Experts of a small language model.
Experts: 64 experts in each of 9 layers, 64 tanh GELU neurons an expert, 4 picks a token, a sigmoid router, a shared expert of 64 neurons.
Below are experts of layer 7 (counted from 0) of a mixture-of-experts language model. Rows are named router (the router's row for the expert), up (a neuron's input weights, with its number) and show model dimensions 48-95. Each number is 500 + 25 x the weight over its row's rms, rounded and kept within 0 to 999. Numbers have three digits each.
After each expert's rows: "mostly gets" lists some tokens that are sent to it at least half of the time; "gets" lists some tokens that make up at least twice as much of what it gets as of all text. This comes from a sample of Wikipedia text that the model never trained on. Tokens count by the router's weight.

# expert 50
router:507470519509471467471525514522517537513493536491532491503490516520525511486470502452460528488471475499486553473501475496499521496505505510499537
up20:484492528480487514447483509523484489458466517511511493468478470487522552547489545485518505479506466565512521522509474474543495437528513490469508
up21:530468530508484517475502538502520458517507482562531472514464496506516505463523471478519477517508488510472566501463512481495530473552528525496488
up22:499540521514465508487494506528497551503487488476500509534533505490531479493493488436472543528484458518533465513532491477492515514522486482519519
up23:496538519484463500499464496466500513534513526481528511504460474501531523471491511498518523503497520485557518480517474527488496527501501466505491
up24:495461492509527526500494473516465485518504496515526535506479489528501545499498454517547498501446510525504500493500498524476524499470480510508484
up25:502493469474470489484503475490514462486536480516504483499535539479483505521504504509453503477489498488521544528547490509521518467527596512507493
up26:496475500490479492475510530540501491490520536415533491447461531499455501488486500528478525520497523499484522455503501481503520503463507524474487
up27:539487518501504503496525473469505512520513497480453475508497503553518531511511518498441491465506502503503518544494549496491477512491530539496470
up28:495495489516514489504521509482538523474556508484461467512518497496503493497457526509482491465497503485524552490551508486487534458532509489495475
up29:483458504466490501491502458489508504481517471469481496518511473522522506457506520523504510497548511495526466466539488481511472491527471514503513
mostly gets: " t", " pol", " comm", " col", " ro", " Comm"
gets: " t", " h", " f", " c", " s", " b"

# expert 3
router:519484440491494481486497486506558495498506482516565479485507509483533525489515489474521539486457480491459527513528471501503544519501542538485452
up0:489502436496452487495508493481528484504505510541536458478517514494528472495515483489501519482537500485497469503523477463501483469501540553504560
up1:525463494493467519512455474567503478490499479511527452538499527492462478460500491502500524513499487458498492482489500487496508500472486556474542
up2:504484489518459479482510535447469473532526503526534489468500488526550501516511532528523521516490475486532533500510508436500518478499506458469492
up3:521486532451500530498482573497511506497514523499506481495509493467554499489516499507496519502530482536558497488552427509515522514504484465511469
up4:468506487520492517493486513505515526507517475521451535506495532483482488491449489512572553493506518476479487490505523486453458509527519498542489
up5:487486491530534500505539498484496494505473474547533457479477532492459474460525499510486495510520542525520437475540513502471491497490505475491546
up6:474561504476492482489528543489510462467493513526449478503510535515546482492482462524484489444533518507487477505480549538477512517509458527508511
up7:495494498510505500514497520489520478526475585523458493454518501503511492540471498497502522537479449474499488498481550517477498536464490461487491
up8:525468497500514469532483465461524503532526488466512503515497497549505488471570508522523514483509482507484458489488535523518550516491543523497508
up9:497506472534519473527482505503502477523478515473491490480463519498492492541481474470484499510522496539468509546470501534487507488495495509472467
mostly gets: "duc", "stit", "velop", "form", "du", " loc"
gets: "c", "g", "ic", "u", "duc", "in"

# expert 21
router:492485486440540498470502496515509511491478529482497487515512526517524492486499496498482516498473485477459550473506499506495513524527528530485498
up26:499534492549526532522516508471474509477526466527487489576506470519531504486507530474529522510472476475469534500490506504504540462467488504539556
up27:466487490524522516511542519531546484477515532549478461516481539451477523473485483500472450506460513533473510551494480472477492525469493468525497
up28:529528470500503432510497523519471536475454453549519508499536524488536483522503490494500487483530519503415527488491459528501539513516473492491482
up29:543446474509505432460496465487477524500519533495499536486507536497537464479528505492496473489523463483517496472497539486527537492499501505469489
up30:556494489502506515484506545499475479528501497491519495482536471481486522511523537487531531497488518471560520458520535457499482496449520508465495
up31:537483501502513563516477521480496502531490492457484457486508498528541554511530491497520533491495510529482496473501505519499498498484509454472541
up32:500481497466511421491486549448518522482513522459474473514530528542531494498528491491504509514504491519506539471493521549543495504513519483490479
up33:490491458485537509501510460489486482475505483538516501470425563455525453526531472482521494486500475428514521462519479524467527535459509455511532
up34:485535473468496475455485500485516506527490459473539485508562509525501485487513532499464474504530522495499474475506533474473548475533484502550527
up35:445516465536526482484516490505486478479512504504488494510545484429468468495487467520502539483444532517480485531529510528539509527474516531522513
mostly gets: "|", " the", "The", " between", ".\n\n", " The"
gets: " the", "|", ",", ":", " of", " The"

# expert 15
router:514483476477532425502537497539534484485535490489514488543484520529513456489512494476511470464494490499485516461486494470503517566542499536495499
up0:514506482454494549540529480522487503495514502505535482505497515485484485503500502536484514504511532508517482452517476485492527480468490462525500
up1:468479497484484457502487451521508514481539517514523500513475495499484481510487493506528513496521505421481531483487500499500421501518487499534500
up2:507512496517466443476483512484477493507546507499501510467531529506531542441553491514555524465483520451497525477495475529530473520501530443486480
up3:449500550528487508483479495476477487452531472505469509442502524499515518497454541504487453501471526507498524535505529521488473518464514491480553
up4:487486493467485510512519471520459499511514452521499535519495511472487478503489522507510517516538494487477477475523480487518491467554499494497513
up5:456538500530523562516550496520493497470539494503501521479476491520522504547503485523480496492527511481513511506489499480502564469476505449498554
up6:469484493484486456498514454516491509506535490502464471501494486520525496533499536472507511505519505497437457522510527457483527518477469515496512
up7:521472500487452519436508515494533479517508502501518489520516499496487476524493492521496455518506540500452521516533498488528514537511525524504457
up8:472464507498478490500500576502524534537495510490499525518505422476494487488453495497530482498474493513526460469494496476518491489461492473541514
up9:469464507528533506475498486519502478523538494545513463535513495543524563492501498521470485532453531493496482486428551535492498542527478495457521
mostly gets: "ased", "ished", "ating", "ure", "ated", "ted"
gets: "ed", "ing", "ation", "ated", "ure", "ous"

# expert 12
router:500463505506527469540528483547482513486509514478529510517510525482529485470522486447496517462488483459515513471512478488505521518524488466526512
up0:498509497544521455519508533492507489521442475535471531520467516508495472531533516517542531484434480473515477520553502505479469529480501501477533
up1:485523457512459454485498474522522546498500541542524513535477534489525515510455535469486490532477485521551477509498520509444472512506495499476553
up2:548469495498474465566496505470505520514507539485535503557508523472501480486458463502508453469545506492503487506519485498485508490442504516484494
up3:469512471520506451496560480520507456514487468502489524520454521490457526523528523529512456493517514458481509515502529474521513479500514498505519
up4:514521492495462497526529532518508467537464507489508451499493533535495451502505459510524497518524485473480532513548483514505503475517526476510479
up5:505554516495478485494500496476530530455569449492510527517487496497503492458511440490524511457469524479485493489491493492526512499498550518511541
up6:542459479504524495520516510505500487476483517493536523521492468492509509540466470464478507471476494522504510530521530469509506535477512491515566
up7:505525524456507516456539519482456523517548494463497491466507520509501518462525486535484497511495523498479515510500476512492470534472492504509477
up8:490476521443453481499495494473454491515503481455526513517518533541522495459467493461516474514516478470478528494505463512469556447509529502491513
up9:505516471573508435507512489540486504487475506459487522541547521488510468490495463528519478530477519491524525496483494531525505472521499509498500
mostly gets: "t", "at", "p", " cont", " att", " ret"
gets: "t", "p", "at", "et", "ot", " cont"

# expert 56
router:479488536475527501473527514524499498497534517484522499526477521523500480444478505494468543475483480500471563462509504458513529516505478519480498
up26:493521553497489480451487527498557516492571505510535476467488517502463479502526532491467539497480493506509456508522486494503527461549483507515528
up27:482544483483540543479494526462519521508508507512505512505518515497500459505462492474471522489476506467479548503496530523503460522500488519491500
up28:517501518500477487477490525509522508496513548532500561526535504468502467493497526473494515505521517496434470493519493446528480494451516476470487
up29:544479497428488526489489477480525478511521501443537485484467512490492475480438512529510534489524487534515545498496521481490516492540526544518517
up30:488503539421511459518483464492495501497518475558506499477527500447485520503511490535465528528531500520530514452529503477514490477502488513556516
up31:475486485518501544499503515460516489545500545468490517521480528533526491507488471502503479500497528466527530535506480515510466471460529517531487
up32:506483484497472474476488546510545455516540510471513479443496514485544525529476479527500500461493561509494506530491521492528540547520462514507489
up33:514490482487475508519512522468544454509559542523503505493525499526514496509495489495498533560474512499494528493475478501519468496543494513474472
up34:477478483543484474478494515515541486537529487446534480496460498504493475526489476519486463465521530480499458525490554461473509477522521478499466
up35:506498508515473505493514543510487492489488523487535510499513503504501554483496485526490554494546509502508520517498518449481519482533529562506493
mostly gets: "===", "=", "The", "==", "|", ")\n\n"
gets: "-", "|", "ation", ":", "ed", "\n\n"

# expert 55
router:503514485478543467495560511521501515475508524516513458541496493518536493491529490502497507445483475466511541473502497485526509512507506531514518
up0:457494508505500476494486480484504536504443490501488460494510471517428508517487477554528526485518460518513470491554521526486514460490497497491501
up1:478473494500526462507507496480484545507464540495496506504507483495557475492537500520466538533479482487517492515526490522494492508444518498484509
up2:523553504463486506502519528555481547494494502528493510483490545444477516507513520481486475481495530506480534484488492457523491533507471477470472
up3:509475502484478512490463536504480489509490486514496511481449467499533485512502470498513478516506497502446547473498463501449476479518486509485512
up4:489485482490495479500506564501465519511496519503506507488556487521540516475422511497498574501550536503531506486497516474482507460516502517488450
up5:487521545488543462525536492504514542511507523491523468465520500470483518503490513524471494498517489479480478449493517499454531476448520487445525
up6:521505457472555523459482482509470530488503501498491447504526496477508510496538486523504493488461509488525506490481467499477576518489445498435519
up7:527480505515504515488483469505477473516470556480590494461473462482496498520509498500495510523523483523461477490520486500518492575507499495492512
up8:466484470511517512513491502509486501490453450497486476513522471513512445510541523479528521461483446504471484490572515483495509481478497501463490
up9:489492474458497494482500477526492523528548494493523560510498517458570520463472515502486486466529445490507519513447532486505556498485485498493520
mostly gets: "ents", "ings", "ities", "ations", "ople", "ics"
gets: "s", "es", "ers", "ing", "ings", "ies"

# expert 25
router:525503520474531430544503476522494522528489527479537507533483506534496501486511525474499503454468498475513553500500478490512504549520498533494511
up6:492521502473510505461499514540519480494524514550494522572517468530474499514495484478539504491459494480478511495475542514515516509470484486551511
up7:495530497473514528522500459517482534500474510464508470497499477478514507542485508503490445462508480523492513529469440510496539493506487500530487
up8:556455478517448505507527479500491475535477462542492509530536519483501489494495488460510480546519490488519497537508532501517498524474545494531560
up9:506518476521473504512526492499469524492532512520531492532496506464489476446473522493519484491545516487469465486475513495496463478515509475471532
up10:494449504446508521475516512527515509543505541519490497470508530533514503489532530514548476437474480497477502510496512536505492525522503466494475
up11:486510501493501483488510543514466488471501480547534508452464487483517529547517507500478506491445491510486523504474484564510496500509494514516487
up12:510475506533502555490535494503468501544496517515498513525510509491510491501487518514468530480493514510516522435522480483542490480460497487492498
up13:471516464510545500506505473505503516499469542526518505494480561513486474476509496505494457514498515459534475473489538508514509460460504472491477
up14:520487520451498509489515474506514483511426511488504498526547490508471516499507550503481559499510517465501476456484483513520490486468464555483491
up15:457491499506492533464481497508477509596466518479529512514480515472514488460507509502529535510469529483502527483487510509478463556505511488479478
mostly gets: ")", ";", " |", "}", " November", "),"
gets: " |", ")", ";", "|", ":", ","

# expert 6
router:521499479477524460473507528485531483475476512502532488521454545530541456463497495468518547454444496453503531460515481499484515525512523531496511
up0:510469518500493489500478511495538494473492504527498501512458526461515517503525569566505487504473490449482475489523503537502532520468507474518498
up1:484511491506480501483459529503528445511506509497478437484480520501511510527441492482489539465475515468465539524482480524499522490538512529486526
up2:513481500500570473476491496503489503472490497523491516519463530492520484492540545440503521488449495547538532487525509485526512493495470499473506
up3:536547515444483528509541459515487483510465487506499522491493559501468514502484508481502513482478506503539487509494501501502480544469553469508460
up4:526471490537474454518476504502482515452543500519508516526522524551527480517534514470491521493497508498450512509507475470498481497512511518509530
up5:462555498527541495516526493462526501518542472512489489477530517507496520494553505507537523511523524506549485502519516510508527532469454494491491
up6:546512535459492477488488514538567573532492515497517495530531499540491476515472511498536478527501491487461528496510474527477471490501443481487471
up7:467470495483499465473524438493504486495520523504499531571465520470464507507477547511499523501505531526491494521517500505514493558503503464536502
up8:523493498481538515527511520511511496488484458473510489535508516521487527515530460483432548500479530509512489474514466460499515513514489497469514
up9:515464504468487510483484508495462494464518514496536524489502492508486486485487480455517486517494510467546515470522457552500462475502542518508532
mostly gets: " cons", "ents", " used", "ons", "cess", " des"
gets: "s", " s", "es", "ed", "d", "p"

# expert 0
router:487495475456516515514520504550512529511534481482518469491493504534519449493515481470513541484486449502525528475531475490503550508498492516474485
up0:543454519468527505496534482479526489483512504493496491513508544493541541500488481550496463516495503503495491514476522486498530518505508498459508
up1:555510527492501486524457456507490537530525488489466529497506496546496480502503468493530523493512496514509550484508488526520526477448498513463474
up2:449446463528521497500470527439471440502497513507528489519508548498509488490476506507528517508489481502533505497500490508476548533516512502492491
up3:517492513487523520498510466526500518522495451460471531498431566519514488505475529495433492494506532505511538497489464486489521507486512477506530
up4:479532537524485483561514490506511475502519504507497512518507507474516473474486472498507500499524521542492504423520508456534490479507465487471530
up5:492479538521474505511502508532530507514520517502507519481487453485499509475447506516516503492477508459482486534523484488584493474514584473477487
up6:536489518504499490495488524481515486511465461543472483465490493460484526500488507492524484504496507485529510529487506492525508536570504500498488
up7:483486461477482503497501517528491538515497516481484516486548498494475486526480514498499531470492515537452495489543499459481527555518519495504515
up8:534523494481495534482514523521500516477507500523483490478466518482541466486483487471474528516541482515509490557547444556491458492515497494515549
up9:513498483512525488501523529512501521477476515513525516515511485511482504490511518530535503534505464503536475471476507524529580506516510498469483
mostly gets: "eat", " found", " new", "inal", "pen", "ular"
gets: "at", "ear", "ect", "it", "ct", "eat"

# expert 5
router:501504508485488463484508501520524528526505492483513488506514525547491507450512461508523556492477500455480532471529495467504509550522469530481510
up26:521495500485501543510493505485476541550488488496532505462442521504515530433480508517488451480495524461487519495516492543509522507532481490487486
up27:491481438487495463469528484491509508522478481509463501461498534547462508502518507518486518505525488506496501487534509488504494496516502466497515
up28:530484532468472512527511499501522519517515517484490507543506494516492518513503468508453543496547487498525514511466504523528525478538482467488549
up29:474504519498539521478505483493484500491582542549511507483477529490464545489493485497487493496471506527492538483483500514524482525487523554503503
up30:556496515511491546501455513507467514495521489531509514481525539498470500492516528438488474546493508515530508495518532489485432509494494555442493
up31:540482484537500538520549522473512516512488496480501479484516482498502528467466447498458513481490502483527524551460526497499542491471497479533570
up32:465494469483490515460478476503512472482497465491544529512464513532524501510507540498502527450480506530477525540511534517513548468515490539468509
up33:490526502495509471440553525485487454506496506516496522551514481510509531471467534524533489525455491576487545508501475513496462487477489443524462
up34:482470465457494514505471488445505529488493506494525523527481453531514507482471501492516504504505502526543528492528499453525443490490491500470522
up35:509497493526497462498490488477466467493546471512520504551485523462450507526517539484515511487484489506504478504469539496534492457485543493495506
mostly gets: "-", "–", " \"", "===", "==", " dis"
gets: "-", "–", "==", " (", " \"", "/"

# expert 4
router:538526488509472464484518537518489513506530468477477519553530493506522479476478472520479546455485489497507512511472470445497535513483501505501503
up0:530474478494475493496527509482482515459526492480477520513504478543524491506524458482527482476527460531472523530509479487544502511483523508481464
up1:468529521509526490461513456477492532476552485497488529533461533515502515512505537466500529527469528500493505534488476468519476511488501488541492
up2:501502482420478505490486459479472521475529528480501508493518465523528453447475463502503516500512525468509495505497509480491485546515521516506497
up3:524538489471566484484517510480504459470483470527507519491521481501503466487492431501501573492496522491500520462512491488487493516484471509526445
up4:489510526491474481502483514529488561469487516513515501520510516563532516486528495512499492455508525484419503496499493476498498478461526476520491
up5:513492535500484488518521532525471492501537471453507521505521496502506433503506509476541506489484511500492504470510511451516473464525536487475529
up6:562497452500466453480478487444548517461516508492524518524494503520537502487492543488509504492440455496518501513508467480526490524506515479509480
up7:493540493490499487491471469556491495455493488443543457471524481450503482506494581479506532466499513533506501485493493486493525509482500514493506
up8:503553461490485461487527461480502484495516489508477487507488519456516547497523487538507497487509515521496502448509497492491539515530493521531528
up9:511466490525495496435501497481546499465462542464524525504496506480480534495522509516481485505514489513460510525483496542517519492477509494539506
mostly gets: "ent", "ut", "ult", " ret", " cent", " Cent"
gets: "ent", "ut", "ab", "ult", "pt", "ust"

# expert 53
router:510514482486526495520525526504515482492478485497561488508524487496517497492505502492510516486493479473502517472494439497485504516503490481532467
up0:487465492510531438502483525510518509536503504565480472507523480532473490496465540486488487461474473479493474511508498476521506481523470496511488
up1:523517517510469482522521478466512497522517541447478503525461512494513501473512457507501498526535488514492471533512478487525529537553498503540490
up2:506466530528523493458514493492567526463521478495527559536511467499511469504495523507514527490497562494518516508488518507501496493453470504548514
up3:494493502479510495466460508513521507446511527459547499479513539511550459469513478515505467511490501494476495495502512505480439535502493511488489
up4:526462483505502509509486468497478491500478523451494448529504518511469456472488505520522467508490522457463517489508479557521534499488490513538511
up5:500535512537533480496465451497551490505489488520485552516465518493523519464498516503472494500455514466524516502524474539504521467457541468489493
up6:460503511494476450479485498490471497502517506518506491532508512471459490466471535479510509494533507481565552483475511527495543490485488498461530
up7:538511486517498444515532497518486525508453541495488543517512504492511502472473535513532489492516485514517530536512467468507505466492543478484485
up8:504504512488503507485483471537474515474561462488529453493524537515503518492523503470502477519528476518518527496484497471447500525504486468510538
up9:490457482479525512458508517477533522502467501480545475500495501476467515497514461534518504474488504494515470466491478521456548494499519512593488
mostly gets: "c", "ac", "t", " ac", "pr"
gets: "c", "t", "it", "ac", "ot", "p"

# expert 19
router:527522457490554504489531520542519539518493517451522450484487519564490483479524514486465543492485479465473501490516449500536526521495529525515521
up0:485469474480507518467505517496523498484526544532487535503452524466468515509519495486492474462486467469499509448507491525481553468472510500537532
up1:504460464542495491463479471513514545468502535511498501474485484525525447445509500472491478482506513484522530506519510508524530493518552489521469
up2:503494489512563461470500461483466499518524491539483486472506554496532515451501529512505453500506481456460518505486462514463568496471452494502510
up3:495510459526520512522475467545515485547498468504489464492448519504493463477483535484493519465498514520545515519514506508441535495466521493502456
up4:521466493482516480522500537507473546504503540524514505482517509526517459521491485469530519504534463495461438486479495511506486470471522519535515
up5:510472494502520491519479504533537476506459485503463511479474497536493506539495487497468472521527496529538485491504460473545509444516511518528484
up6:512474481498524535466504512486524494470528472484521526473491523502496515481469523425467505488476518511503478524530520484504485514496507508561520
up7:512499509493507477506519512523497526539545508517474494500532475498495513490519524490503470514513480492507520546495514440509477481477527543491526
up8:530498516479491488483506453491513537503537463479536497489540505495485469531465443470491546484504528502494498502501509506530514509511517511502553
up9:498526491491523428506528540526519509524501479511519452502535471530492495533517510494529503509488481492496506467537454516450508467509503469510518
mostly gets: " Al", " Col", " col", " al", " rel", "her"
gets: "l", "el", "ol", "er", "her", " l"

# expert 57
router:544468503495484481500510500519527532458503505454500505504489477492524523460512476477487515462478439482513521469505489502480539503513516512498508
up0:479484494491526527474498537500480502491516482498452473525508549474475465491496529482458514482491483531503491541517485480482572489501479529511523
up1:496447506506524513517511551459455490507475524477491504481518514449472505492500502490522497454536497495533499452544478512524520503544491516519503
up2:524485513521550500545523535508462515469487518498484470523490458538539484441487556507502515473496447477473515455525503519456484490503505516530477
up3:508480448486528524475515465493497500502490485488516503480497546501485519499479515504539517462470546523501479508499491540484478521528530508517550
up4:495501506485507521478555442491522497522517484474490507529477483496504497522472446500465537488507525510475469554524476490553493477508515504502507
up5:499472494525485450480525493468515501489495482491513509500485497453501492539472446475480518451514492480534519525535469554484442512517509493475488
up6:453471490481476561495497494485508484498529527511501519520521492511513483484533483490496473535503543521511542498494493487452528511474554520485544
up7:442504536493487519487516550535514462521507493493454497507467495456483528490498537495534511490536457482486518504470472501460486470515551515500542
up8:510421451482505514537497565479440488476507537517506480486537499528497499495510507502516504462530471523542524527498495508482476507482483495473460
up9:500488537519487522508527493505496507507509421501500484485506536521476511523447550429490480466504501516466513530519505474515512515542508489510472
mostly gets: " p", " st", " St", " P", " t", "stit"
gets: " p", " P", " st", " T", ".", " D"

# expert 8
router:478509480482512439518528492530488532492505535486543498509471482533524505480530485479479548516444483465529537466497469466511505532484503535470525
up0:503463470514480470510531493526491490552479540491483540506529515520557508523470537517528548506486491498493451512473493495471503504503468501487470
up1:545476493456505543485510534508496486490530495484501488508454481451539528486530489546484489482490518519525459496498494498449535494509478521462477
up2:523461495511550513542549488495538498540500481493502526500463461503496494493515523504463500497496504477514492470471531517491486512523509495568508
up3:545471520500473490464491457459492515480494527525479506506463534478497509517455503460509523531493479468464491508508525460538521474459520503505523
up4:486539492540526432464516500511453450525516496471530486475475480485495513580512459527496517498483496493523483499475527503488515523526520505503483
up5:473487464505505512520491456517541505535462485515508522510495490506520527499499436449506465528453491500473486460508513524496503520545468514478518
up6:500431514524485536502528505486524508571448476534489510496475496475517518457543463508492492501496510466525502508519518565523482518519535472529491
up7:501472524536499547497514467498542527527469512500481501506530479519499472497493460485519499474554517514498490469508481504483486466507529500515515
up8:503507484533515537511456489504478539513517535493496496505534533540481482463488511501499496544504481536514467500443516508517509525573523532498486
up9:519492543512530520517505495498493504486516500546521489495485500516473440531436528489514508504487448465463499456515493492524487519512510491467499
mostly gets: " km", "′", " years", "%", "oot", "–"
gets: " |", ",", ".", "–", "th", " m"

# expert 1
router:530522480478524455495514493506484482508481541481534479471511531487497467472473464495478546474476453490515520509547490486502460542523493522498521
up0:546455517474499523484490484522544507486495496471482505512460525498481524491499549540470502520502482474510515493476453486474502486427524555563511
up1:509507482474480505466470496549488516508520517512469534510554518523519441466466501492534503525442488508472487461517489496522540500494510532516502
up2:483484509497493498452491543508498524481483496479462508507548507525486479491474472495448524491528483498507523524491513544493508481527508512502544
up3:539516508468482457493509522512507465462485474500504489508471507507527507499499484433493464506510527470457518518513548488528533501503523500489489
up4:510490501466489470476470488505505508510512461453457489461522513510516492497501479493488529516495485515511514483474432541516500525489486490523493
up5:523507497515508475491491493488542488468488460491533479476470519473520515525484572496546479518500509474463515493478510466525495504506483492488534
up6:515532454476476456495455473484521482481505555474520486472492491492519475521501501502524517526475477468499516525531474504504471496461479500502497
up7:512506481514492481498479489520540486545482484545502499515535520488491509487555525501462539522478461507551479524481489494508507479503524503510459
up8:491513469509499524485473525530491491489508520494551493498584475497492485519494474522499501519502451500462511462455456478442514495483510490475458
up9:498486472477480470519492503499542492515535491484554505510555478473483496507478508489482525482516469477499509497530498526531542515468474479444503
mostly gets: "h", " h", " wh", " Th", " th", " Ph"
gets: "h", "f", "th", " h", "ch", " wh"

# expert 40
router:507532479485525449503520518496487490545496526521527468501530503516536525462475487455499475460472486486492540439481492511492520494495520520506468
up0:494554529517516521484487516470480502525522534511511500466545491472516497520487459525497456546487498505464510491525488508509461488474527513512489
up1:534515499509495514450519539526493556494483464528487499513505490507510482474509508482542455495468518481534529503464523512519452476529519495491481
up2:508502523514491498487471531461501484506491490512465493542503467474502518511446523476452454520482525514514502520530466476491473534530482516498443
up3:518519487547513480498509463539467517541485497491508485498522511473483524487533539491544463471487478500473529478499498493530476499485530511486541
up4:504521517459474504551502485503507464471482493444542503483459465489505514483515482497519479523494509492519572548447481514462529540521508485491483
up5:534536496495486492484503511510451498499501504495483523435536513487554455536493512510486482489484467505492568534515523462484484504484517465539515
up6:514461501483518510520539505509497491494494526542423510509480474487529505477510497507490493444511516539531516502512539542460499464428442533493534
up7:500505490505518492478479512468518502539528497488504535511503477513477556507509540484442532532488516538504482452484521484547502529490548522504465
up8:529477482503502504491515463481478509471507552521484478523532475501504491501484533464513524486481514498504505477490561524494526507526505529499552
up9:544512545487547485451514504491430510480521480496498503472514522498515467477463506517521508484496508511524537554499465531473490465500511488520484
mostly gets: "en", " serv", " includ", "ann", " Can", " us"
gets: "en", "an", "is", "ov", " includ", "es"

# expert 51
router:527481501478523470498537514512546494511538492450518483499512530558510463495527463491479511479467500468479528540492474542501476509481517506482515
up0:528475532451492492490509506512501501439492449491524532467478471517484505508496487509517534510500500493540521513500478486548558533515542504464487
up1:507485478466484487493518522472486475522540537472490478497479515492509507494499500502529491514514534497485514510573450524519475500508548485512486
up2:467457491505509479480494537522522479476548495503512504472459533544526498476510505559491476457474484512492504497508486506492472478497528488466498
up3:540468501449518504490473515510502500525435524535439472489473453501473491544475431454558474520505479474503493531494477520538491518565493541520498
up4:501492507502493434507536475493438553471456480524508554508507489494487489506485498487474523526469553518487516495507475498530523491488565498497478
up5:510475509514523407514484456515483521480528540473486488482455503475514486511463477441506508519493514533528535509482515461473514497517453476470514
up6:529499509500485500458524521535512511523467524505547506497503485489566527516502489541507517430505498528539500476506539503422480478505509511449488
up7:526523497521515483526495470485475488499503557497517488465508457486544499513499496480504489530488487522496464509512538483503547503508499499489477
up8:538506486494509483500534456490443538509538529510494489532458505515473467491508506466511493495460503507509503521501452499515490474505508493524541
up9:497479545535493522503485478516543495481500515494526501544444484479478489527513459489488497518481496482544494502512457454462499484466530536478506
mostly gets: " r", "r", " gr", " Br", " Gr", " pr"
gets: "r", " r", "v", "ire", " gr", "iv"

# expert 36
router:529493515471531459526487521515504494489496540432484473521498496520484490485514486447486515476500489445524533484506466468482507521531509543490510
up0:502536447488502490485505488499486517468537473479497522473529509479530499524501541490478502492547524542515500504506535463510497465477530505472521
up1:483503460496525484476515513454496514503498506506522486509410502496502494473498490494494534473516516465480500506526533541546474488490505476476497
up2:511490521484507491466471522511492499482485525459524506496510507478509517533504522531487487476477508503512540487493528489514547515486489512536492
up3:527477513487479483516467484505499478487496488519505461495521507519482482468471522475460478514535528540416482499532505501477497477483471550483496
up4:486526515490524469490505513526489550502488480508516503527535533505515528503493546553501516469433532488512548521497471489468471464523459471491526
up5:537522446507513494528468490468470486478457495496522488518520531505523493510503503501519534505515510530487476495513513483549468453476509544528476
up6:553502457491538514486476489516461571512506526473511530519496474476517501494504505489534560529478525451493496514555488496466537507528500487502491
up7:508544482497527487535499497485501504476515474499492463501486509523486501471514485512508497476482460537536529522517504484511455477515479516488439
up8:546479518499529537473454504474489484540501518455516525515483519505479501495508419472501512516478453507501552498503521498529475481476498501502528
up9:518563516487513499478487520493485504486509468465509452511478504505565512508488515481472485505507480493522457504510552499478460529511505537461528
mostly gets: "),", " |", ",", " &", ";", " and"
gets: ",", " |", " and", ";", "),", ")"